Experts of a small language model.
Training: a variant of SOAP for the experts, 371M tokens, 5699 steps.
Below are experts of layer 7 (counted from 0) of a mixture-of-experts language model. Rows are named router (the router's row for the expert) and show model dimensions 0-63. Each number is 500 + 25 x the weight over its row's rms, rounded and kept within 0 to 999. Numbers have three digits each.
After each expert's rows: a language model's description of what the expert responds to; "comes before" lists some tokens at least twice as common just after its tokens as in all text. This comes from a sample of Wikipedia text that the model never trained on. Tokens count by the router's weight.

# expert 45
router:510512494468460485550561508507507515486510518501473496550518512491439517511511507487468405508488507489496488497499493484519481511488484487474503491503491514512509513492489484484494501483477478
Description: Middle or later words inside multi-word names and titles, such as Big in Clifford the Big Red Dog, Capital Territory, Little Caesar's.
comes before: "of ", "(", "and ", " ", "for ", "="

# expert 5
router:516518508514446487472456503499474445487495517508456580483511533489459512508512498494490438500492522493492494485490507484477480496485484487467514489503484521514508503492487491487494508496545468
Description: Classifying nouns and mid-word pieces, often in biology or data tables, such as subspecies, Genus, component, part, group, school.
comes before: "of ", "in ", "and ", "(", "is ", "for "

# expert 14
router:555545549542432492475525512504507532485494507458527512502516498482465483521514520493439474484488491481485491483487518488505495525482474484502525486504490511508517525488479480493496537482497465
Description: Line breaks, list dashes and table pipes starting rows or infobox fields, such as "- Succeeded by", table row breaks, "Sir" at article start.
comes before: "- ", "| ", "\n\n", "0 ", "|", " "

# expert 1
router:504513522459512470481501568579497488497545517452472535511500499483484561515510542486509495476455511442465482511489548467502490476500506500474503491517477527532503489486497498491483537516526543
Description: Single digits and number pieces in dates, scores, vote counts and tables, plus in/on before years, such as 5 May, 18–16, in 2025.
comes before: "| ", "|", "201", "202", "200", "years "

# expert 19
router:536520525555482476547580525521467474492484510482514469535519449494447494510508506476515527509495509476478474477471512478505486529493479489473510478511481503516518521478484474487483548475459514
Description: Digits in years, scores and percentages (201'3', 4.'9'%), sentence-final periods and quote-periods, and endings like Pan'ama'.
comes before: "\n\n", ", ", "\n", "–", ".", ". "

# expert 39
router:460475470498490499511450484502494503470485526484504545485513531487526549512527516494481475524497501488481483490494497487461488519488477489467517496502472516510498515484489474506481490497521478
Description: Later syllables and suffixes completing words and names, such as -per, -tion, -ence, -ine, -ing (Cam'per'down, helicop'ter', cem'eter'ies).
comes before: ", ", ". ", "'", "-", "\" ", "; "

# expert 27
router:476485473560484488535549508508502515483442511482555505499504475483499477509503506491560479498484438492484491486485513488467483517489493482493516492509485487501508513485492486492489404494502511
Description: Inner syllables of foreign place and person names (Khart'ou'm, Wald'au', jaur'è's), line breaks ending table rows, list dashes.
comes before: "| ", ", ", "- ", ". ", "s ", "'"

# expert 26
router:443499468493439489438548499511508492488545514486492515500507534479473531505517502488544508504490441493498485492488509488469483503497489486426502496505481506511506501501499493487492490487521522
Description: Word-final suffix pieces ending a word before a space, such as -ation, -ity, -ism, -ment, -ology, e.g. relativ-ity, introduc-tory.
comes before: "and ", "of ", "in ", "(", "to ", "for "

# expert 12
router:542463480488510484531574518509444482481471525476526484505517536495462479521504508492431505501491430491486477496498511485506492519494479476553504482507494533517517517491493486479488492477513541
Description: Nouns naming infobox fields, institutions or teams before a colon or line break, such as Location, Venue, Team, School, District.
comes before: ": ", ", ", "\n", ". ", "- ", "."

# expert 30
router:532482530490496501549528499507505467470470509498490574505506495494494467505524503493587525499496518486494489494486501490490486520481494494445513484514486485508518521494495481502487443492473522
Description: Short inner or closing word pieces without a trailing space, often in rare names, before punctuation: derel-ic-t, Bab-yl-on, so-on, Vo-ice.
comes before: ", ", ". ", "'", "\" ", ".", "-"

# expert 38
router:455542482463521487535558510508467525483502509504544459496509499487449476519513515478552487501483515483494490482486516488489483523491493487472510480510487511513519509481492498492486527494565466
Description: Past-tense verbs, participles and auxiliaries (directed, moved, returned, would, did, had), as in "film directed by", plus table row ends.
comes before: "\n", "- ", "to ", "\n\n", "by ", "The "

# expert 46
router:488499493496454489488543507515477574487526515485478505553509507496462520517514504486574471482496497485487495486492504479480479510491493488441503485508486497517518503489483495492482566491523519
Description: Final pieces of words after a consonant-fragment start, with trailing space: sli-p, br-icks, tr-end, rein-forced, plus measurement words feet, cm, long.
comes before: "and ", "of ", "in ", "to ", "(", "with "

# expert 43
router:426507493522542477527429504514512564497541507501529549510519517486446477507520512483506473535470500482482491483481547477514496509487481486547517496519489489508518516483478492478494487488521534
Description: Coordinating and linking words in prose: and, but, to, with, or, as, until, including, without, often after a comma.
comes before: "the ", "a ", "be ", "his ", "other ", "\""

# expert 16
router:494476544500515495443458515520447493477504507512536482511510478484462488512504511488573561559485486495490482488494515490492483505478491484529521496523492502512509518486484496493495469483470523
Description: Past-tense verbs and auxiliaries after a subject in biographies and histories, such as was, were, served, became, played, presided.
comes before: "the ", "a ", "to ", "in ", "as ", "on "

# expert 11
router:439502455483458479586579502513518491490511511526509502509519474487476500512503512489557477472488404494490479496481507496496479524482488482470522483518482510518514507489482481481479479486491465
Description: Accented or non-Latin letters inside foreign names (ğ in Turkish -oğlu, ü, ö, ā), sentence periods, closing parentheses, and plural endings.
comes before: "| ", "\n\n", "s ", "(", "|", "°"

# expert 23
router:459491462556452493541522514504510474481485509507518467507516487495592508509504519487467487501481456493495490483483504487484488525480491483532508495506496503503504514483486496486490513489488470
Description: Table pipes and line breaks in sports and election tables, plus name pieces inside table rows like Dinamo, Abdul, Bharatiya.
comes before: "| ", "- ", "\n", "|", "tick", "medal "

# expert 0
router:536487536558463486553442509520461481490510518507489496491512472490473516506506515482439455507488514485486484477483508488500482514478494485537514497504487520519517507492485484485482485482500435
Description: Digits in table cells, years and counts, plus everyday nouns like day, year, people, woman before punctuation.
comes before: ".", "–", ", ", ",", "; ", ". "

# expert 40
router:536478556547514487552555506508457482490487510510538463532514410489536532518504512476560527507485483495490483496480505494507487520481481489559506486513487501510517520480490495484494508485521514
Description: The preposition of and other prepositions after nouns, plus table cell pipes, such as chances of, against the, by defeating.
comes before: "the ", " ", "\"", "his ", "their ", "— "

# expert 42
router:452505452485483484574574513508473541485535506493469487546519493493472500514511505485461432523484487487480485494484504489500485513491484490423513483514481500520510513479483483483482469479523455
Description: Number pieces, percentages and slashes in census and weather statistics and sports tables, such as 321.3 /sqmi, 81.2%, $, 78.
comes before: ".", ",", ") ", "–", "% ", ")"